From a checkpoint of a small mixture-of-experts model trained on Wikipedia: width 512, 24 experts in each of 11 layers.
Below are experts of layer 9 (counted from 0) of a mixture-of-experts language model. Rows are named router (the router's row for the expert), gate (a neuron's input weights, with its number), up (a neuron's input weights, with its number) and show model dimensions 256-511. Each number is 500 + 40 x the weight over its row's rms, rounded and kept within 0 to 999. Numbers have three digits each.
After each expert's rows: a language model's description of what the expert responds to. This comes from a sample of Wikipedia text that the model never trained on.

# expert 1
router:492450449513546444516461515452528543531556447482616460431540524466519564448443477488475501540552526457458528499506560484474492531514530450445500508512470551543453569480429497485504544531531450515446469411506519540481517497489426504470496501506440511470409480578514506470556514520558543446530465548449480576452456465480496473483556507527528498555521472534494510514496493462466479466443528458476535426490518517536450484490479530554556509498531526460543507505500537423493445561446544498525450499451501485567519536486437525558551448498484445521528543511438504497523549492589518456537475543531504462467470502428475549514481490490515527441498481528396515493468538556474450504492469464516509452547509544447439436585500577434492486542547484527456443430531436453523544522498529
gate0:388465479556487559544486472450455511497535437527513467521522471494463477488421550471597512475466584516501530464504498525568501468439494548501492443501476439548454510450469527476491504457555526450461530567520517486553509530499524563434447477475555496491516501479530499444549457449438488426506511532562499551547441481603529508532474466469500448502528569499519453472466457486505459540510536519477452500539468524455490435451541424519509513487492442530452378533518551417531518508543487532512535535493571491560584560548487453530429456405522468445542462548561550515478502524466491464470595499518571509458497420461554506522473448497466577462480438504561504525539546530493557520493508477527521511540532516514523486482472511476461482532487523447507382508554504494483580498468527
up0:460432504514516457551541469523508497425547472465538449443416489493465435490466511447511491577429525530465526447485613474545423564423479489501433547479440415494403478499498535479482543501548495510452460573445483413459465504486535468526524547472504488539470506407490462571435447536469450541559591484500542505450503554538447457504489492451524532468504510535512485501546570470489467455453530493444537469528510459460498493543471541472576498478521555453575480461450500492464513473499508504440481478560537446567493569539516452497484477531451495527551588486494489506436505502510563502476465424549624487496459502537573473492531545536564560527550510455492521446474448538405479504450429493470505551483556455511440502539551515476512456467480404448393422488481448454471483497492424
Description: First three digits of years like 198, 199, 201, mostly in parentheses or dates; also opening parentheses in tennis seed lists and table cells.

# expert 23
router:533520491423519453481488465444490488476491534497484488473449512494574522494392487489426544457465494540506496466483511481483541442490585465491444533456502428520531500426507472473538489502512552533558462472463529529591471630502543542527556482537452492518482477506539548555520531477467601581478513588572537511518540497474500459547475473472476521461525425546487464517484568487434528419523507494455530411559488541506498452513503489545528463510518509443560529504515506448464552497501451569447530472455499479491492462467601405395513544467522513515556525519480471509513528485505491419549528490576492576496489559498572428505495525559529436565520494540500513495550529500503497449459500453406483455489555557471497524495515466452515452485478566524549528546569531458518509490494499
gate4:548505432467585444470524418500506521454467529526492472526487543485479394517523523477510478460464518483508560485455461547513415524547527466439533501535518526453491521487543478520539444538552501576501521529484520457589467542456542576497460429543494465493494458530467509472549441512570482505469522497548470480542498521465450498547404471468512545546482525520426487543495524484548493488543476552504545503535431528481510547506474472528499494536471517552468409562511566549445545475506484508524511526478551435538456461491502484469525508534476551444507533501481533485565575495568445507470488472578485500543486437427498476429505486529463426513501480529471507576539490499464606503446526480608463456516530465478545513562514488520520442445476537542473462467470434487455473529454439
up4:531519545487495440545446502496458534466476524511486505493531384531515538502401555514432489494481481495453497524484491509531521502496459464483485467500436473462541459460518452514520529592405513472504445532502442511488478516463537459458537507482473532464531550508561497544492506506500502498448439471478563461504562579479512435548484495395494528454506474487485510469500473517519478530493546479546574448481433532527472539503533506470449497501474593488539462468606496509520517550543523551480529537464442526510493480480509441466504493457528428447458554545473470489461488500588455482593480547518440480477520533496536575455490446481464551548477513553525485450555436525482553507441461484414469518516488475576460427496492517514451483451432409427505516592512505480571508495501499
Description: Tokens in technical text: LaTeX symbols like backslash, frac and braces, decimal digits, hyphens in chemical names, units, and of/with.

# expert 21
router:546536523505464494513499501464595430492512514556567444435473414494528433485488460522497553549461537500501524541497482492457522552483534512483532500512401485496452447546428474550521470490548492517448533497487500477534493531489491523527556507533566388464468480502537469434503513571395535486470491484428519452450489468486456523528539572505467542504505426553507503468518449506467491439535497608518495500539504442469528549525519525505481504511506486509480525463444499495450512512526460385491517482504497540514502562481511491522488497411483460550516514510590476549464457535484528494462532542522518414462472516547508411470537487453459495464461514502464490513517519437535496529485534508467501480576501514490565549566449500514487522523588498486509456470516412458456423485450497
gate0:482453472539473462507502538393495565437528543437497499458540567536558470410506503580543527509492595482500487509449484521563490541472546491535528473501384550493521469502486526538506532521530461494480453577518487483511503473521482469532554495517528479555424446555547425459514486451466403496475553537482515407448479518508513500537494469571501522427427477420531452564480510528505515494538502509505541554481503496478529521553601474523493450461516553468496494435413522450450532546511509458513518507556465540520429482504538517535453536480562420592466526532508543521531499507481518461474545511492479553528516543504517467472538515509435545428503559516464469553461534532511443518457491520458542524589493545544526465482528529544497507554546545512480497523499447421442544529444459
up0:518427486536436601452562469533466567429483555552547548510490606454533443501503439519501510508477476494503495463512434506517527522512479519488558499493469427491497473454548483548558504509487526495516455418604510453489540432516516458480471558445500447529383510498424465516574489458502558478524550524502471542570467425475497548494496481450546453443485552524510493505520474483523478576425438549517547564521491482476514547510458506550445526452564560527461434497492479493488513474444529489559496471515429579421520442513474545532447472466486499573486458466501432498511454498555551448455500515549496469546507464549436496559531497514461540537548509507590558455413484575447452489504502498533458460508448429547506535530476482527456475563517470465536447477447530531512470462546453
Description: Final word pieces and role nouns in descriptions of people, such as politician, director, executive, singer, American, public, police.

# expert 8
router:492553454518499506507562455544471485518522563455386549532521466518474488468482496465486481530505468487498450520510438461565495497532499528494551546509508567431442464494537534526479498557420464450555593574524505484482512492523471471473514561570579507525408502502471443525540522468387466529467485480494545539406486500498529594517509491497519517544511556476470545478530506484524491443489485550493497439473569586438548454455467497535544483510569505540465463472500519506514536513528515491520475480489552531544520491518476527481466529565568496421447443522475460506488468464484459513508527554471414453449497540476510497490532493527515502473432507515559500556422479464491466595446559522523522555541529522479467441539546441478485487491562547546506530497546477495515470507432478
gate0:499486534515481514543548454568565435460508537509473412488525547515420551454463514520480518434416517425554498490553505503489511495491499509512578457503527569553537573528490499429500495471542528458518465518449523510479604424553489490517521482484495520544488607503473458486555472449524516497532439454502467508532546503523425509431428501496436514583492496554508599564496488486465493522563528545490509546474406489573499492468467516503471492530505537499527525569467524492479571520470497431486492550438526464483492535509528552494506522429459489446496497511495470509459474553501497525551499452467496484533454454458454454466465493473472429467479475492527499453455486528544561559452455542524435483523567481433494433506486561446455470454512535507499495519499495514527499546512447
up0:440459522514538518475475489479503496545550526575473504520437425461574522455494586538489481481473461487444463546458518488493416496517426513573504505524576464480418496549457539476414543522512528503472501529474563484501512471533489576494523484507457467514496524469453550492494529511445547542536521547595460420498498545434511547463524602459503435490509520465508499478480481515510477501504483584429544538491454480473537458499477528577405491484547589519518510469428477463496505498514530557511516432469476510490532488473472535513532581513585518457562543519560512487516582498507563562545478473491529528518482572495552415548484562469536573532482533532434539510428517502498440414404521522424505531486501482543506517514539578478566524492515525536435495559494517492487523511511510
Description: Sentence subjects and head nouns about to take of, was or in, such as It, there, which, density, meaning, fact.

# expert 17
router:478454501542401466471547527462512475570484496440524459498399537522482460541575565560508564480491507450566509492528553487436515491511507510503548586454545544441517472497503518417464529572507504532508540562585500540451474528487521529547442494426510550509533502516526548450440494502548481507520512551460527485504565448448470551495506457466468532528463511461523488515507512483437502527558574504480484514519528510534503530522532530550530546472483504558506505599555505512513499484544523464527478523539538528434474539500404506462479497472524455516559478522442500557435413504516522532465452456480466525467486565508537514540506476540514539513438538478463472531536556556561507486480561566474488496504501536454540551487474421496479519505472468519503549603497542482580495575493462
gate0:492512553494516464452547517489521472497469435496415482481475515545509467471517576494497515521510498517453530432500502487527499420483529561411509513457436554531473439473493487518445472484530463482512454468466512522534537459469465443468521531475498465452507493510548469551538492457521408499524481545511567458529544511441476437534523504499501517604489572466502536547493517453493555491502560544440494553464537503536448508475459517523518502500581422483580419498473480475486497505553485436542526454489484496506544486551512507517482500488587473440436461514458499451482445562504439556467445523545493433594435519416505536524427487546491513478489472466448530466527576506448583416491584407480545461479495460476463489474465524460408557482488447523480483505532439500535502526533464
up0:513504520522449438546520495499463486510508487481498425529531474540540382508459457491492478523505500551561476538516556519554531493479445571503464549499484542509569448493538499516519544464456465479486527501524478551417531566510431538533494516584411511568519474422436539511524502552560526435469409486497540516572385460450575427577439497474492521466466476394484546511441442449500546509539436511529481519633456498447546456520473515493544472468530483424578473532545551455506434510502431474477533474494516504587488467514496480500502504518553483478546513541497539448542474489522460496452495503537438531473507597488547513488508568503510411464454491435463494479503547509526431525542497555476455489503511528466515536497436551441554561531548465534466522560483547534502458510447546
Description: Pipe and dash separators in tables and scores, plus accented or mid-word syllables like á in Cádiz, Sc, cap, Ac.

# expert 7
router:524450530473562532443515459517478453483549488508444482457474443492461575502434535517516508423507471538512558535451499488510532493496439527490434520548485466512441496444501459482473545437530499519466502462514548502525521512521471545487492530544499513450497485454463514482505544448465539444447494485485536522574432453511479541566474513570528498468526403556527466471475547488529577474448488456471452554479450556561485439509508479416544559533463485432534508546511409523508547509432440442492499513525486530492466509454516525487495527482533459488456544489446539478507515553504429513510510479487535501463527461494554459548491440437489527484461555544503513516514551513489450543522524500619457481491480531505484546509463525464440568537515541464418481502466506426497528513482514
gate0:522553561573479454490456568528478511573473577400456522445520506514498523424566449450526486455583505459413527480422515507546466536456491524502551448560538532508507507463491536486547479507502498513525545508483533521517421463485554571460476554497489472499512481452460550413511490484495407484502412537496488429524538499497511498498496459505532498502445492495508440562542548483545435570551476542410490554475471477514528504470553477472450450452537474540512437506497553456553429543554502520466431474490532490486539502475430484492535502463472489504488516462523463451492552547493507497495461442431470558513482450515424506467495497486583554410466497488498533585535471487454444530464448479542507567534512470514555488502562531531551476465587522493537421504533439570453465534498502
up0:489419527467474502510486452481605482504458533500388444487486389555481532503517503560513503516456454488511610473497516489534485511509511518476498500464480533534545545552507471528483453481485560527581478498533520507439497484444424438518474501391485439519468518511441531496464482486525499550492524414469495556423410495529478474560448458491487507483472474518491496465530473516557475499498504576500437444494507594536496464504514477516442513505498506453497507525476463505527491537525504484545493501493555491519539543466562535409432528518487484520457574544517519541502525447510548572493605446500511447503493518521464451589538458504491552456477483437407455475447530467523547440541598502380465452547480495490499565523444528459412424468472540485514565532509563504550479502497502
Description: Initial capital letter or consonant cluster starting a proper noun, like K in Kvareli, Br, Pl, Fl, Kh, often in name lists.

# expert 13
router:450538476498503542489566552615506544485510512477546573581565505479536549574524478470525503565460431449500510513515522539497500520453458467493541463502516551478495546448465484467534470493410481481492559504542454484556447459579470545536472490526555504509485497441506467552477411436533486568534504465537528529505448557442523554478558476611467445495511534599484482512540530446551459555501583445477538475398490460554470511555561458497559450576520534496499485442529479538470438537499536500512501490445496533413465478439486464440496502450437520521550532586477498492485532499551526540510511442524507437545546482515509493477424492523522541570590510484509597476456469508505523544470494568526560474447479562441569448436475491552474499539481544528515446436469548569549457464485489
gate4:527488494532456472440515447528467494517478477462520462546544512421448533430463498584505470503455512442468507515492529497500571463454479460457573506476518586467472582438498508459485532508495543480513463489478455539550444496529485428519590570457537541618461492462473527501536477528497565564632544456537447538528438503494472531436518454508512476419547532601444491412542565469525507523491483507464514457506445437491535491490585496543501455561429499506557447557565488493519487471574491487531429473426503390490512474540472521537492532457518499496519506575528529466507514515450512488478468437496441490522489466484525580427512586424508508483583487448546473494479472506445501527513478434516517496501419504463480433421509495530543515495449521513422518553631562535425485532464501
up4:484557542555458443498500398412505498449495566506498517442458471468472515498424514531549469491468516502491496545515547442509529440466475459508539545524432560555489539488561557470468535486494501417496498470567542456473530516512496525440573587486472530555502473559511485532462467459507575553471487571461509498452499540529543486506501541536434458566457509488546532517515524561503485509373433473421432572528428485463441454441503501547466483483489504474498456578524514498517539505515539563477502484445484478460541504540495535505488468522517444532481460472481546555479492421487493468549530505500539481497437422490470485422518512488511486482533486526516490422446492491562513471508550480493541485560485542522482482504487513550444456527495400480565548557588473534530542500552560
Description: Capitalized sentence starts and name beginnings such as He, She, A, The, His, New, University, mostly in biographies.

# expert 19
router:461576490506503474473540515440457554487563475479548510520474503429539451503529519506541515478575534455530469536505420505483527518476441455548462447530474497496491562451405506466517499513471502507506542504430447476533491453548593538503480492523485539462525495518556505525559567529502493507473452458481450457495563451480473510492474582437499518458458522471474455438514466523473502531545552564539446473519515399479498507484488577432451505513596469600447464463526526525521484439447497529479488470546508501490541558546450432492517448544577461517525497491491475483445464537439487504531506489503448497490458485461538535513488581517470423565515509549488525482565504433459510498537461533521488550555503464474483513502527507523498467484530467577534495447429494466471477476493492
gate0:490568512495510546486489512487545502414517463504483483424487494473473473527533487564498528577490511437496522438500501516472485465475474465567509515527440544480544507452488565485456513387451454477501495487485496484548486455555526428440425480527414551479507475496461474475515466521406595533485492498516532488552529423456441465529510499450502491535468498599445477547547423506460562441491526527553477552536546488520470498560553538525523561563490468608514472499480471463496505495474485503471476531504548502555538565485499488560563434513479521531496480530490495452460494545522496465482521584521515538514531483521547532512462543554430415566494539488501435507465547491503522468514525521487498495580586529495509507474513505501434397498481522525397525521580510474474489448462479
up0:498511507451522548498508504534480497448439435456628489511508571501464549515514514498527475531485474508500556485510469480407519549567509506480540535487490523429542548524492500495532426426561487442486527566504486450527570478514507479575488537490452480515522550503490495440487528466561529589487439441415491487573444547479572541513468497491437582487511587560469456500528512498461457445474529480508486533531494507509535413565526507489442487541486416457507497463482505472522476517463515583448480580497526514542522587495461510421527474443492483429515492491560550526458467564492550480472475548512534497543571475502503519486506473474568521463515498422547527486507542504558522523565466457472461511465560527470577485521531486494447480469601521508466499515507508484477502515484499
Description: Inner syllables of transliterated Japanese, Chinese, Greek and other foreign names, such as sh in Tōshi, om in Yomiuri, Ō.